From a checkpoint of a small mixture-of-experts model trained on Wikipedia.
Experts: 128 experts in each of 5 layers, 112 GELU neurons an expert, 4 picks a token.
Below are experts of layer 3 (counted from 0) of a mixture-of-experts language model. Rows are named router (the router's row for the expert), down (a neuron's output weights, with its number) and show model dimensions 0-255. Each number is 50 + 12 x the weight over its row's rms, rounded and kept within 0 to 99.
After each expert's rows: a language model's description of what the expert responds to. This comes from a sample of Wikipedia text that the model never trained on.

# expert 0
router:36 33 49 44 45 42 50 56 65 35 38 33 19 62 36 50 58 39 57 24 67 38 60 73 47 44 54 35 72 48 48 69 70 46 49 45 57 44 46 51 67 38 60 47 66 56 52 52 65 25 51 61 53 45 61 55 54 44 61 56 46 28 58 59 58 64 47 29 45 49 36 49 52 81 38 62 55 55 32 48 38 54 43 41 35 61 57 41 61 48 66 51 48 66 37 42 60 49 52 43 36 39 36 57 57 33 42 48 49 39 67 63 31 56 47 35 31 58 43 39 61 53 53 20 46 53 68 44 36 60 65 48 47 64 75 57 69 40 77 48 62 68 70 67 38 70 51 25 52 57 73 66 48 51 64 44 36 49 46 35 43 43 46 41 51 43 74 43 66 19 52 45 69 30 41 47 48 47 62 53 36 67 35 44 60 63 51 55 45 52 40 48 42 68 52 47 32 39 32 57 59 52 53 54 49 41 57 46 54 39 50 46 52 59 47 47 67 49 69 39 38 53 40 48 59 57 68 62 72 31 44 16 56 33 56 48 46 48 35 68 43 42 74 53 42 50 60 65 45 30 51 62 35 41 46 49
down0:30 41 84 49 50 44 47 41 67 58 59 28 39 31 23 57 38 31 42 53 42 49 36 44 33 61 56 53 47 67 34 37 50 49 47 43 59 50 39 43 35 41 60 37 53 57 33 48 68 25 56 27 57 41 28 37 53 58 43 28 64 51 52 51 37 58 62 58 24 74 48 65 62 42 46 36 53 55 46 58 50 67 51 63 80 49 34 63 47 56 49 64 57 47 78 50 37 33 30 78 61 70 60 46 40 53 56 49 42 49 44 63 44 51 34 51 56 50 55 46 51 48 46 40 36 50 37 63 42 51 51 58 56 53 54 38 60 33 61 37 60 52 56 53 59 68 19 51 42 30 60 56 57 54 62 48 47 49 57 41 63 31 52 53 56 59 32 63 27 53 22 30 68 67 48 57 33 55 69 47 47 52 72 65 54 56 41 45 68 32 61 51 18 63 47 55 44 46 59 63 24 52 66 55 61 52 57 46 60 45 64 53 59 66 39 41 60 56 71 59 32 58 51 66 62 55 37 70 64 63 52 53 56 52 48 65 38 60 36 58 41 52 34 51 42 54 32 44 59 46 49 41 59 42 39 55
down1:69 37 67 43 39 40 40 41 48 41 47 46 45 60 78 42 60 35 36 47 42 56 50 55 61 46 57 49 43 42 67 49 39 34 44 48 64 62 43 59 66 62 39 57 59 38 22 48 44 56 41 55 55 32 59 51 34 33 33 57 57 55 39 44 44 43 48 50 56 73 50 37 51 58 60 29 30 71 12 66 45 48 75 48 48 61 49 35 39 40 52 70 67 62 66 37 51 38 44 54 45 57 63 40 62 45 52 55 74 52 57 54 34 49 71 52 45 57 42 44 49 56 49 41 54 47 46 28 46 73 64 50 37 47 63 38 43 39 39 51 48 39 74 27 20 50 45 49 54 38 40 41 73 70 42 39 68 70 47 39 70 53 60 47 55 35 31 68 65 55 50 59 33 45 41 54 73 46 50 42 39 57 56 60 54 50 55 51 33 39 54 61 49 30 58 45 49 67 49 57 53 45 42 45 71 63 53 36 45 34 64 16 65 50 58 53 63 66 46 50 50 34 28 41 36 37 59 52 49 49 35 67 60 40 28 58 58 35 59 59 49 54 66 49 84 51 70 43 39 60 58 60 48 46 74 50
down2:53 56 50 48 50 51 54 39 50 51 42 52 64 44 29 64 33 46 69 48 56 76 60 59 64 76 53 59 71 28 56 46 59 47 38 37 34 64 54 57 29 46 36 46 53 44 60 51 27 73 47 55 31 69 31 55 50 59 61 44 43 42 45 39 56 64 75 32 34 21 70 34 44 48 60 41 35 62 54 53 40 58 57 60 33 53 38 72 40 74 56 65 43 50 60 56 61 45 34 31 56 45 44 37 40 50 69 56 62 47 41 68 47 47 47 46 37 42 57 38 31 56 53 50 31 31 53 24 73 46 46 52 50 60 43 44 44 43 50 50 72 48 39 65 68 51 63 38 48 63 56 68 52 59 68 49 38 60 31 56 41 43 45 53 70 44 55 35 61 45 57 36 41 41 50 51 21 49 73 60 47 44 59 58 58 61 39 28 40 43 52 34 35 19 62 78 46 41 60 41 70 41 53 51 50 33 44 42 41 55 65 41 58 61 50 37 65 57 44 38 52 40 56 58 66 43 55 77 43 58 47 59 43 52 63 45 59 43 45 58 50 46 69 40 42 45 70 41 59 68 15 56 47 47 61 36
Colons and dashes after labels or years in list and infobox lines, plus degree and minute signs in coordinates, such as "Country:", "2010:", "13°".

# expert 57
router:30 15 50 48 30 71 41 68 59 44 45 36 42 54 58 43 50 36 54 23 56 60 53 52 45 29 27 37 80 50 53 66 59 48 52 25 75 32 61 36 35 22 54 53 63 41 70 56 82 29 47 47 51 54 45 61 23 38 71 47 65 42 43 43 65 46 42 58 56 42 42 52 51 66 39 60 59 58 43 60 44 76 48 49 44 59 55 49 39 45 69 58 34 73 48 57 64 56 57 45 43 34 42 44 51 34 41 37 52 55 45 55 54 57 38 26 46 47 62 28 61 52 56 28 42 51 41 82 50 45 55 41 58 51 51 63 50 55 53 48 53 69 50 73 46 56 48 44 56 58 52 54 48 44 46 57 30 59 50 29 52 46 61 57 34 30 58 44 46 35 30 37 65 43 35 39 44 67 62 51 29 37 32 47 52 44 31 51 61 42 49 61 70 71 61 42 44 36 43 65 68 60 54 61 53 53 50 40 62 45 61 46 52 67 46 61 50 41 66 38 39 45 71 51 66 63 57 53 62 47 51 46 73 51 41 69 52 56 46 51 44 57 57 70 30 43 43 54 31 41 42 41 69 53 38 54
down0:52 58 55 31 46 52 55 36 41 47 63 42 27 61 54 83 48 48 59 49 49 43 52 49 48 56 52 57 36 35 59 63 45 50 51 41 55 39 50 44 55 42 52 57 71 50 49 38 63 48 54 41 37 90 36 58 58 49 50 45 59 53 86 36 43 82 40 64 33 73 70 42 59 58 39 48 41 46 47 35 53 22 26 58 46 47 74 44 65 39 79 58 62 47 48 66 61 45 24 26 47 66 44 50 70 46 41 30 42 44 64 51 31 36 40 64 60 43 50 55 39 33 56 50 58 58 45 55 25 59 44 31 59 54 39 50 68 56 42 53 55 46 46 35 60 52 58 66 49 57 25 51 30 73 47 72 53 47 47 48 65 48 46 71 48 36 38 37 68 63 51 56 47 47 45 48 56 48 75 48 56 43 26 52 65 42 82 58 51 45 54 61 63 51 35 40 44 44 40 27 38 46 42 38 51 51 57 58 39 49 36 44 38 59 54 49 54 40 36 35 75 59 45 58 63 49 42 37 32 43 49 34 68 61 43 42 28 62 45 43 43 47 56 59 54 42 72 45 57 54 53 56 44 58 43 73
down1:70 50 52 50 48 49 47 56 40 52 42 41 61 45 79 19 55 64 39 41 37 48 55 68 44 57 42 72 49 39 42 57 60 44 56 64 27 44 38 50 47 53 64 52 40 65 54 26 39 42 41 39 76 54 45 50 39 44 67 57 57 63 60 56 47 14 52 57 33 26 49 53 54 63 62 36 59 47 30 59 28 57 53 75 66 62 46 47 52 49 46 35 60 45 64 57 50 54 63 48 54 90 36 49 30 53 43 56 57 35 50 30 53 49 52 70 65 47 41 44 43 47 62 57 68 45 43 33 25 62 37 61 61 56 40 54 39 44 47 35 44 40 32 49 64 48 50 52 49 60 57 35 32 51 57 55 31 34 40 55 53 45 65 68 60 36 47 41 39 59 71 40 45 51 47 44 08 49 24 60 65 64 55 51 38 52 39 65 36 57 62 55 66 64 49 41 41 44 71 52 32 51 29 67 55 43 47 45 55 42 70 50 66 42 66 49 54 55 47 29 72 55 45 64 29 62 39 43 41 52 25 53 44 65 47 45 56 62 46 54 40 58 55 53 60 65 57 73 59 42 66 40 42 44 60 58
down2:48 41 55 58 48 48 57 56 55 53 67 40 83 58 51 46 59 52 67 25 49 58 52 49 31 67 29 33 40 70 62 53 57 37 70 72 52 32 66 40 70 51 61 31 56 50 37 49 54 60 46 55 44 72 39 42 41 34 68 49 47 59 41 26 63 44 63 71 51 59 66 50 52 49 29 49 55 34 52 50 69 42 43 56 81 84 58 45 56 47 45 68 71 50 40 39 48 40 61 51 61 41 63 57 48 40 49 67 50 46 20 29 62 57 38 32 61 20 40 49 52 62 40 35 40 49 64 39 74 30 51 53 52 35 30 54 47 69 48 29 53 51 50 49 76 52 67 62 40 37 51 35 44 61 37 28 39 59 59 59 47 41 43 57 29 43 47 44 50 39 62 48 49 47 64 49 43 38 60 51 31 59 43 54 46 56 52 30 45 51 39 71 49 48 45 52 73 48 21 49 50 49 49 38 39 43 39 43 40 38 44 58 61 34 62 62 52 52 36 31 55 36 66 52 48 58 56 51 64 67 58 59 59 59 34 59 48 49 53 38 57 52 52 43 34 79 61 40 50 64 45 62 59 41 37 30
Opening quotation marks, brackets and dashes that begin titles or quotes, often after a period, comma or table bar, e.g. "Only, [, (.

# expert 7
router:44 23 52 44 31 53 33 71 59 54 45 53 41 47 50 63 65 39 55 51 58 55 47 47 60 54 37 52 67 40 76 63 67 38 56 42 52 36 43 29 57 39 56 41 58 52 53 40 78 33 47 59 47 36 56 73 35 29 65 33 56 28 52 54 63 48 47 52 44 19 57 62 42 64 28 68 56 55 61 59 39 44 38 48 43 61 49 27 41 34 59 68 44 77 31 50 59 58 59 45 35 48 53 37 44 44 30 48 59 31 45 51 38 55 46 46 35 70 52 41 48 48 48 40 47 52 38 52 38 69 64 53 61 63 47 54 49 48 49 67 69 55 65 47 39 48 41 45 63 49 79 52 57 47 51 56 32 54 47 43 52 66 83 50 17 55 56 45 62 46 43 36 43 31 38 45 38 87 37 74 28 50 37 44 53 55 39 54 69 45 38 57 46 70 55 41 47 43 33 48 53 69 63 52 42 58 46 47 70 37 48 57 55 63 42 58 65 42 64 47 43 66 67 43 57 46 55 54 57 40 55 32 68 47 40 56 74 58 28 63 47 66 61 61 27 47 47 49 45 43 46 43 47 79 48 57
down0:59 61 38 58 69 50 60 61 37 56 48 54 35 79 58 51 50 40 52 22 76 26 46 44 52 60 31 56 53 36 47 63 53 61 39 57 48 46 58 59 61 51 42 55 45 55 62 53 46 67 51 59 64 40 59 45 45 64 51 46 68 48 48 81 27 30 52 57 55 43 40 58 32 40 32 57 68 53 66 53 44 61 49 54 44 63 68 52 25 59 55 45 22 40 50 46 52 46 53 51 50 62 16 43 63 52 30 49 33 42 65 76 43 53 44 26 59 61 44 62 47 34 73 46 62 55 49 65 46 47 48 49 61 29 49 69 57 49 51 42 54 60 46 27 66 46 56 54 46 55 48 39 42 88 45 53 41 56 57 70 37 35 61 71 50 53 19 48 54 49 40 64 40 54 53 44 50 51 46 53 63 54 25 41 65 56 78 27 58 44 53 62 38 60 36 42 44 45 47 34 56 55 46 40 48 61 41 57 53 39 22 43 30 42 58 54 39 57 55 54 68 52 55 52 58 53 60 62 52 57 55 38 54 24 21 59 62 58 35 56 31 44 50 55 51 59 44 37 49 54 19 55 44 59 49 26
down1:39 76 67 40 35 55 49 29 59 49 49 44 59 42 55 57 58 54 62 51 76 45 58 61 51 58 59 52 42 38 58 49 45 57 61 29 54 31 56 43 34 58 61 52 67 24 51 61 34 57 50 36 51 51 54 56 47 50 35 51 65 41 44 39 40 57 38 52 57 61 38 49 63 92 50 62 55 48 25 41 61 62 53 41 51 59 46 64 55 48 67 27 52 43 63 34 45 63 57 34 72 56 49 52 61 52 49 35 60 66 57 23 41 23 47 54 51 67 42 29 43 35 39 49 47 58 66 70 43 48 59 63 49 58 73 55 43 59 45 57 70 34 47 62 47 62 35 68 57 42 53 42 38 54 64 71 52 65 17 43 52 51 28 36 45 45 52 37 71 66 51 46 35 33 51 73 37 40 52 60 43 48 43 58 42 55 53 49 57 57 57 46 39 56 39 33 49 49 48 52 35 57 27 66 50 58 49 27 35 52 76 68 42 54 51 42 32 43 53 54 64 16 50 60 38 60 35 53 45 36 33 55 46 75 57 39 50 62 33 57 43 42 50 46 60 59 64 45 41 61 34 41 34 68 69 35
down2:50 65 52 49 54 58 76 44 45 47 48 20 51 38 55 42 57 37 43 41 23 52 47 72 38 33 47 63 51 38 53 41 58 56 48 63 32 57 43 57 52 57 48 63 40 52 54 45 66 47 56 53 41 59 36 69 53 33 29 57 66 51 62 55 59 57 45 33 35 62 44 61 42 48 61 44 47 45 49 46 58 62 53 52 42 54 71 48 48 51 49 30 43 43 39 44 55 57 67 58 78 42 55 35 46 29 34 52 59 76 40 59 61 55 64 68 53 61 48 56 62 45 50 59 71 45 66 30 49 47 58 53 26 41 83 43 52 58 51 42 73 69 34 36 62 56 38 50 65 36 60 48 59 53 51 44 64 51 49 50 47 48 48 55 37 40 42 63 29 47 76 66 35 24 44 22 50 72 39 52 72 32 47 56 36 45 46 58 53 51 27 53 60 41 64 53 73 60 46 65 36 70 11 50 41 27 62 52 43 43 63 38 70 46 44 47 42 39 60 25 48 39 44 35 59 45 46 31 49 57 44 65 46 48 60 47 37 58 50 55 45 54 71 40 37 48 45 43 57 43 28 73 63 77 36 48
Opening parentheses and superscript/subscript braces like km^{2} and ft (, plus word-initial prefixes such as un, dis, en, co-.

# expert 11
router:36 41 54 31 43 49 46 60 72 36 35 43 53 43 23 69 69 57 65 38 50 42 39 55 49 33 48 49 47 50 59 55 47 54 51 38 47 62 44 61 40 39 46 38 62 28 53 30 58 37 60 64 53 34 66 61 40 30 52 60 66 42 46 48 57 64 39 27 32 37 54 56 53 85 48 58 69 40 49 54 37 60 40 49 46 53 47 49 51 39 47 67 44 52 49 36 56 99 52 56 39 31 55 40 53 64 47 50 57 45 49 63 60 52 53 50 47 56 64 30 52 49 76 35 40 57 72 74 45 44 58 65 68 69 52 56 44 54 51 61 72 71 56 67 40 53 45 47 49 45 51 70 36 32 53 38 54 54 36 60 41 61 55 42 58 49 55 47 49 49 44 35 53 57 46 35 34 40 66 64 41 32 43 35 59 61 39 53 69 31 24 53 54 43 52 39 54 39 50 66 55 49 49 60 46 48 45 53 70 20 42 58 88 59 32 62 52 45 50 45 31 61 43 50 54 53 45 54 57 32 40 26 57 40 37 58 64 76 37 54 53 71 48 63 43 29 50 50 56 31 36 53 48 56 58 68
down0:63 49 41 44 33 56 40 42 63 57 78 49 61 41 57 54 40 56 44 66 51 60 49 33 58 44 47 59 49 60 44 61 37 53 60 63 34 53 67 63 53 39 35 47 26 55 68 64 56 53 49 50 40 49 42 54 56 59 62 82 32 58 54 52 38 30 42 53 41 59 76 49 44 63 51 71 45 49 35 53 23 39 31 60 58 43 45 50 50 45 38 47 57 41 45 49 47 32 36 46 32 39 46 35 62 49 63 51 50 42 56 49 79 44 37 51 47 75 46 49 47 37 47 62 50 49 53 66 54 57 56 43 55 42 51 48 49 53 29 66 62 53 29 38 28 58 40 22 76 45 62 70 31 57 49 44 35 30 36 52 59 53 51 48 63 48 46 65 30 72 46 35 44 45 53 45 78 57 36 25 66 67 68 78 51 62 46 45 56 59 28 65 52 40 37 48 48 65 54 38 33 65 49 40 56 38 47 59 56 56 28 49 34 30 37 51 51 60 45 42 69 27 45 45 39 70 33 50 80 54 69 64 66 55 39 50 50 49 51 45 73 45 48 56 55 67 27 37 64 43 59 67 42 59 46 39
down1:61 72 46 48 45 62 29 52 49 52 46 33 70 46 37 57 69 45 43 60 33 52 69 40 24 46 38 60 54 44 72 54 59 44 39 60 37 60 38 52 42 57 62 52 39 62 44 43 26 51 69 51 56 51 33 53 54 63 41 42 63 45 39 43 62 50 68 58 32 48 47 67 48 40 63 43 50 44 52 48 61 55 36 48 58 64 38 68 40 32 43 47 23 46 55 51 56 59 48 78 56 40 56 27 34 32 52 71 41 60 56 31 70 51 62 34 51 37 36 37 52 57 37 43 53 50 67 53 65 30 48 56 68 45 43 51 68 68 51 67 54 60 51 48 38 55 59 43 38 56 53 52 55 63 33 41 40 63 35 48 33 50 44 61 52 43 49 29 53 62 78 41 49 39 54 22 50 53 41 75 31 38 40 63 52 62 71 45 51 58 70 56 33 16 31 60 42 68 54 40 43 52 56 56 34 67 64 44 35 62 36 49 57 52 47 45 68 31 49 28 32 72 36 42 63 62 71 35 52 72 45 68 55 27 32 46 70 62 46 56 44 46 47 47 60 44 51 40 62 46 55 73 50 53 52 59
down2:52 31 41 32 49 59 42 63 32 67 37 34 50 50 46 75 61 66 74 22 72 29 47 60 57 60 28 48 57 56 47 37 42 59 59 56 40 46 46 61 45 45 46 52 65 52 20 50 39 51 69 37 51 66 49 41 67 48 59 59 53 40 51 54 44 48 56 37 32 40 43 49 43 54 47 66 50 26 67 28 59 48 34 22 46 53 58 43 75 46 67 65 41 51 61 49 24 55 53 55 48 42 41 25 48 60 52 60 37 60 46 48 47 56 43 54 45 36 55 61 47 48 67 55 41 48 26 45 43 37 35 39 71 76 70 56 61 48 30 35 54 39 36 54 68 52 69 84 35 65 56 47 43 55 48 46 40 48 44 59 38 64 35 35 54 43 53 24 52 25 61 60 42 67 57 41 37 57 47 46 60 49 43 31 59 61 73 41 65 57 47 46 55 60 43 60 33 76 57 54 54 58 48 31 61 43 57 42 70 40 46 63 66 55 46 40 48 62 55 62 53 59 60 52 58 40 50 53 45 29 37 58 41 50 69 60 70 58 58 21 71 52 60 37 52 54 33 51 45 43 58 46 61 36 51 52
Nouns for administrative units and organizations such as County, town, District, Army, club; also infobox labels like City: and "in the family" in taxonomy.

# expert 14
router:45 56 61 31 36 58 51 67 67 51 20 47 46 46 26 57 56 44 57 46 59 43 40 64 52 26 40 54 46 36 56 65 46 50 66 47 43 38 50 50 26 45 46 49 63 36 55 41 57 32 44 64 46 38 72 66 49 59 54 52 49 18 47 35 50 72 41 48 43 45 53 50 70 48 50 57 72 46 43 69 41 60 31 49 58 54 33 31 47 46 72 74 52 47 44 22 48 66 61 46 55 37 39 45 44 51 49 32 64 38 70 54 44 65 53 47 31 56 58 44 59 46 74 48 61 57 69 51 48 56 62 58 63 54 39 60 88 51 46 67 55 80 51 55 42 54 32 50 56 54 63 55 41 39 61 47 45 56 40 39 22 69 59 33 54 50 48 49 71 47 45 41 71 41 23 44 40 48 70 58 59 52 38 47 61 63 43 46 57 45 27 59 64 51 48 48 56 49 42 51 59 50 89 56 41 49 64 34 70 37 42 56 60 47 51 54 59 38 57 43 13 42 43 52 63 52 45 46 54 33 46 56 50 46 43 58 56 58 48 44 39 66 75 75 44 27 61 54 52 41 35 32 60 53 52 48
down0:51 61 55 62 45 63 42 46 44 48 55 40 69 19 64 54 57 56 66 62 57 49 52 52 46 37 41 48 47 47 34 34 55 38 45 42 43 48 50 65 44 82 68 64 48 39 60 61 26 56 44 51 36 50 37 45 47 60 36 74 38 49 67 60 47 56 34 20 31 52 45 27 41 53 73 60 76 65 65 58 36 53 46 65 46 45 65 45 55 40 20 52 76 49 31 47 62 65 41 40 59 46 47 46 33 74 36 43 51 66 28 70 45 40 51 72 60 59 50 53 48 65 58 32 45 49 57 56 57 68 54 32 50 47 58 42 37 54 55 40 55 40 49 55 59 49 41 61 72 41 18 58 54 54 41 60 49 59 50 88 47 53 47 48 41 58 55 70 50 52 62 59 56 54 63 38 41 55 47 40 54 44 51 50 69 47 70 53 65 43 28 47 49 46 52 46 59 39 29 27 39 54 48 50 49 53 14 52 43 61 36 42 61 41 38 34 44 50 37 52 54 51 58 58 62 71 51 59 62 50 38 59 53 68 31 35 26 21 56 45 53 42 54 51 19 61 46 61 46 51 44 50 46 44 66 51
down1:63 45 51 55 36 48 48 53 71 54 51 45 58 52 43 56 43 55 60 53 56 62 58 54 30 46 22 26 61 60 49 49 31 32 40 45 46 48 47 26 23 50 65 63 65 38 48 49 46 54 56 31 58 45 33 39 42 45 67 53 76 63 58 41 62 47 63 55 40 41 40 47 31 54 50 56 45 54 43 51 31 67 52 43 38 56 32 44 54 52 37 52 56 43 36 41 32 65 57 39 44 62 56 41 50 59 49 61 64 50 53 53 57 47 45 53 66 46 30 35 44 42 59 63 47 40 59 56 62 69 65 47 58 42 43 32 36 75 65 32 48 63 29 44 73 52 32 40 75 57 70 53 53 54 38 55 43 35 31 48 61 45 63 62 48 46 74 65 49 76 65 58 31 62 36 50 32 43 50 37 43 33 46 41 45 46 38 61 72 47 37 53 50 45 53 62 71 64 54 42 65 43 46 67 40 43 46 37 67 50 27 65 22 46 82 58 50 53 67 53 61 53 39 44 30 51 26 73 44 59 64 23 62 64 43 45 51 45 56 63 27 51 37 41 68 44 47 49 72 69 62 38 54 48 44 69
down2:32 54 28 37 61 53 57 42 36 61 27 61 44 52 76 74 37 42 42 47 36 56 37 34 28 49 46 62 80 67 51 29 31 63 69 41 68 46 17 47 37 56 48 39 33 56 61 39 67 41 33 61 39 58 46 53 50 47 59 46 52 46 55 51 42 60 53 42 39 77 44 33 50 27 26 32 48 33 41 61 67 48 53 65 69 43 64 50 49 48 51 45 53 53 59 55 49 62 52 41 50 48 46 51 53 64 58 59 48 33 30 57 57 29 40 55 45 40 57 48 20 56 42 61 63 72 62 71 59 48 61 53 52 40 54 33 26 63 65 68 52 60 60 69 61 57 42 56 51 45 34 62 56 60 62 54 44 38 72 54 31 57 48 45 42 74 39 57 55 47 57 40 47 34 34 68 47 64 50 33 58 72 37 43 48 66 68 89 49 71 48 59 78 39 37 35 44 50 45 41 53 42 56 49 62 39 68 43 61 53 49 46 38 56 52 41 49 62 51 38 56 35 43 55 52 44 54 34 52 73 40 46 59 49 68 59 33 44 41 47 38 38 50 39 57 55 44 59 48 57 62 43 39 44 47 41
Nouns and adjectives naming a field or sector, often modifying another noun: design, business, government, industrial, medical, education.

# expert 51
router:33 44 55 49 41 57 54 57 80 40 38 40 42 43 38 46 66 47 61 39 62 39 57 72 56 32 49 52 50 51 48 52 45 39 78 34 50 38 43 43 38 56 39 45 65 28 67 48 52 33 52 70 42 28 57 48 41 34 49 59 53 29 46 34 64 51 53 35 35 49 54 57 74 65 56 49 54 61 43 55 36 43 43 45 51 48 33 41 44 48 85 71 34 47 46 46 50 87 53 49 51 38 48 48 42 51 50 51 53 40 70 54 47 55 48 59 29 51 71 41 51 48 56 44 55 46 51 51 57 56 41 65 64 70 56 49 56 39 69 64 54 66 47 53 33 44 37 50 70 64 63 62 59 37 74 46 49 47 42 46 40 71 60 37 39 40 63 45 72 41 46 37 55 49 39 36 33 79 55 63 46 38 48 52 64 46 46 56 61 27 26 55 65 48 54 37 55 45 46 71 69 67 76 57 48 63 55 41 63 53 54 55 78 56 44 54 50 39 66 49 25 67 47 54 65 45 51 58 48 38 51 39 56 46 47 36 50 68 50 59 35 61 68 58 32 07 64 51 41 28 33 55 41 62 40 56
down0:58 50 58 36 51 36 46 52 55 41 47 68 60 59 54 41 75 44 76 40 49 61 55 45 59 60 36 58 46 29 55 65 33 51 43 41 71 40 46 52 57 44 69 52 72 43 44 20 42 57 30 48 47 60 51 34 50 52 18 57 40 57 52 60 66 38 48 51 59 48 50 54 58 47 58 43 63 34 59 52 41 40 59 50 56 38 62 51 50 52 49 54 38 38 38 79 48 57 63 53 39 27 55 43 50 63 38 46 64 73 47 54 58 27 31 51 62 50 63 56 42 56 54 37 53 40 47 47 68 28 45 36 56 40 42 64 32 54 53 18 36 58 43 52 27 78 53 64 54 56 65 32 48 51 48 64 49 35 44 58 52 52 67 40 82 68 53 58 37 53 49 61 39 62 52 64 51 37 36 56 54 27 70 46 60 32 62 44 48 63 28 42 31 39 52 56 67 44 85 56 58 51 26 52 47 54 43 42 29 46 33 51 72 51 51 59 52 54 46 36 30 38 46 61 51 16 64 23 64 36 51 55 40 55 59 53 35 50 49 68 53 55 63 62 51 53 48 43 65 43 68 47 47 72 45 49
down1:53 78 52 38 57 58 57 40 39 51 45 45 76 39 36 54 40 78 46 72 56 48 57 62 53 38 41 51 48 42 43 66 56 73 40 40 47 39 53 27 47 64 65 67 58 19 33 30 50 73 55 49 34 42 60 38 44 43 50 61 42 33 57 58 41 62 49 52 39 52 60 38 45 40 18 53 46 36 68 39 58 76 50 53 57 65 46 52 53 69 28 49 51 46 57 43 69 32 68 48 72 66 48 44 53 59 45 42 24 40 54 49 64 40 56 53 41 59 48 44 41 37 47 56 43 48 60 42 56 55 53 57 66 40 57 53 59 58 41 58 65 69 44 52 56 59 39 54 72 71 34 36 66 54 43 45 45 55 48 61 85 54 61 50 31 74 40 52 38 51 55 41 65 52 24 38 48 57 47 50 48 40 46 57 46 67 55 37 64 28 34 84 28 54 49 57 52 49 46 46 42 65 63 19 57 32 71 46 35 67 52 35 53 54 49 27 56 60 47 70 50 40 38 33 57 57 31 61 50 25 56 39 44 50 41 55 41 57 53 46 43 43 42 54 38 62 64 51 38 56 51 45 55 41 39 40
down2:39 40 47 68 56 43 19 67 21 62 60 39 36 68 43 39 45 56 43 58 44 48 50 52 56 58 50 52 81 65 46 59 41 47 20 42 52 55 51 48 50 44 57 26 30 43 37 28 57 38 45 64 52 53 22 48 61 52 52 50 74 57 40 64 56 23 53 48 67 33 58 60 53 47 46 51 67 37 45 28 47 34 65 47 52 50 55 67 54 37 55 44 58 37 55 33 44 42 69 37 66 43 76 43 70 29 60 59 57 40 50 42 66 45 39 56 59 32 63 48 45 61 42 44 42 60 68 51 49 48 41 62 43 44 47 37 49 78 54 53 56 55 66 49 37 62 51 44 49 42 43 68 27 51 43 63 67 56 52 59 61 54 55 63 64 66 48 41 65 83 40 47 37 40 58 44 35 39 64 36 57 78 40 36 55 66 53 60 43 58 30 47 46 54 42 64 36 64 79 59 55 48 40 46 50 47 68 40 53 49 28 52 50 42 52 69 47 34 41 56 57 67 44 43 71 41 21 47 42 41 50 40 33 53 46 46 53 37 58 65 43 44 32 59 26 49 61 37 51 47 59 56 52 73 60 57
Noun-final suffixes and plural nouns such as -ation, -ions, -ics, -ers, plus people, students, time, typically followed by of or and.

# expert 44
router:38 36 51 35 40 64 51 47 55 31 61 42 31 48 50 50 52 41 63 36 49 32 41 68 52 34 51 47 56 48 63 58 52 55 49 38 65 40 62 41 50 50 51 30 57 42 79 45 64 51 37 60 62 35 58 52 37 41 59 31 59 58 27 32 76 56 40 31 52 51 42 29 59 53 39 66 51 65 38 63 26 54 50 53 41 39 41 40 48 48 68 67 43 46 32 50 65 79 63 42 51 50 48 48 41 57 39 51 50 37 55 42 36 51 30 39 44 74 54 49 74 71 42 28 57 56 51 51 39 55 47 66 67 49 62 73 67 23 46 54 45 47 51 41 44 42 37 24 62 53 74 69 39 47 57 50 52 58 38 49 32 37 55 51 37 53 72 54 66 38 38 34 60 33 41 40 46 50 64 56 49 40 40 54 54 51 48 73 57 23 50 51 78 63 50 59 52 51 54 54 48 56 50 52 43 51 47 51 66 50 73 53 63 66 42 54 43 55 53 27 55 63 75 51 73 59 39 55 52 49 37 49 65 52 32 61 56 62 50 54 27 64 62 64 28 18 68 54 35 37 28 41 57 69 49 46
down0:42 45 47 57 69 43 56 31 46 53 22 70 54 49 50 47 49 49 70 74 57 44 65 63 42 28 64 72 60 61 57 34 49 42 63 19 46 68 31 55 46 62 47 63 34 50 45 56 46 70 61 33 57 45 66 47 39 66 38 47 35 71 55 59 44 37 44 45 51 43 64 50 52 58 66 49 48 62 52 65 39 60 47 36 18 34 39 48 38 50 45 73 54 32 62 54 54 47 64 54 46 58 47 37 55 47 32 46 44 52 59 49 66 54 60 72 68 44 50 54 45 72 45 43 36 58 48 72 31 25 63 47 35 53 41 52 51 39 42 49 43 48 60 27 65 45 43 79 48 59 49 48 70 49 37 50 32 68 28 53 56 39 42 63 70 33 75 42 52 54 33 51 30 55 32 36 64 48 42 62 54 61 49 73 43 42 49 38 49 63 43 63 48 65 49 47 56 56 37 29 53 45 53 59 49 51 74 64 63 61 62 42 58 46 29 57 47 67 24 49 43 47 36 34 60 45 31 59 31 44 59 58 51 36 48 41 46 54 32 61 41 37 52 62 43 40 57 66 55 52 75 26 58 48 35 50
down1:31 74 42 44 63 44 22 52 55 37 52 45 46 61 63 54 68 51 57 45 45 54 47 54 53 44 62 46 53 51 42 39 49 51 55 27 50 61 58 39 36 53 51 61 49 48 52 37 37 37 72 61 52 73 47 57 43 43 26 48 50 69 49 55 71 53 42 45 71 40 64 35 50 27 36 40 37 57 38 62 52 40 55 50 50 35 49 32 52 41 54 60 34 42 66 47 62 47 80 71 47 71 50 53 53 61 50 61 39 78 52 48 42 37 43 42 39 75 35 41 59 52 35 37 40 34 30 40 42 67 66 50 58 45 72 61 61 42 39 46 50 44 45 65 61 46 29 52 70 61 37 42 59 35 53 59 53 46 57 71 50 51 54 43 44 51 52 37 73 72 35 31 70 39 63 53 52 45 51 70 48 57 42 67 28 63 38 65 35 55 56 26 37 83 49 49 41 60 58 50 35 50 22 52 40 62 37 36 61 47 46 45 29 42 56 54 49 73 57 37 66 62 49 49 60 42 42 55 63 48 56 40 63 59 24 57 31 25 43 59 68 40 45 50 49 75 70 35 43 66 54 58 44 55 42 35
down2:54 47 50 41 38 43 38 74 32 53 53 38 66 47 45 53 52 36 74 65 60 52 44 59 39 74 41 28 31 70 60 38 39 48 42 45 61 42 66 65 72 49 52 61 38 54 37 31 49 47 32 58 49 54 39 57 29 60 53 70 40 54 40 45 37 59 31 46 39 49 53 38 44 62 50 31 50 36 53 49 53 46 44 35 71 64 40 39 40 36 63 43 44 56 41 45 55 45 55 45 61 49 46 19 42 49 66 50 52 52 48 41 67 40 65 31 28 34 56 28 36 58 59 58 77 24 48 71 55 52 25 49 38 29 66 36 68 37 66 36 36 59 43 40 51 45 48 59 55 55 55 47 59 59 31 55 57 41 66 42 61 46 55 54 55 40 31 66 51 54 83 71 34 44 41 55 54 61 51 52 57 76 48 43 61 33 48 40 51 53 42 46 65 77 34 56 51 53 40 76 49 69 37 46 53 63 62 57 49 40 51 51 57 55 49 50 57 65 28 65 61 35 51 46 64 48 49 39 72 53 55 64 41 45 47 29 69 46 58 52 52 32 68 55 36 43 59 68 55 50 81 55 46 44 65 32
Forms of be and have, plus adverbs after the subject: was, is, were, had, also, to be, and the -ly in Previously.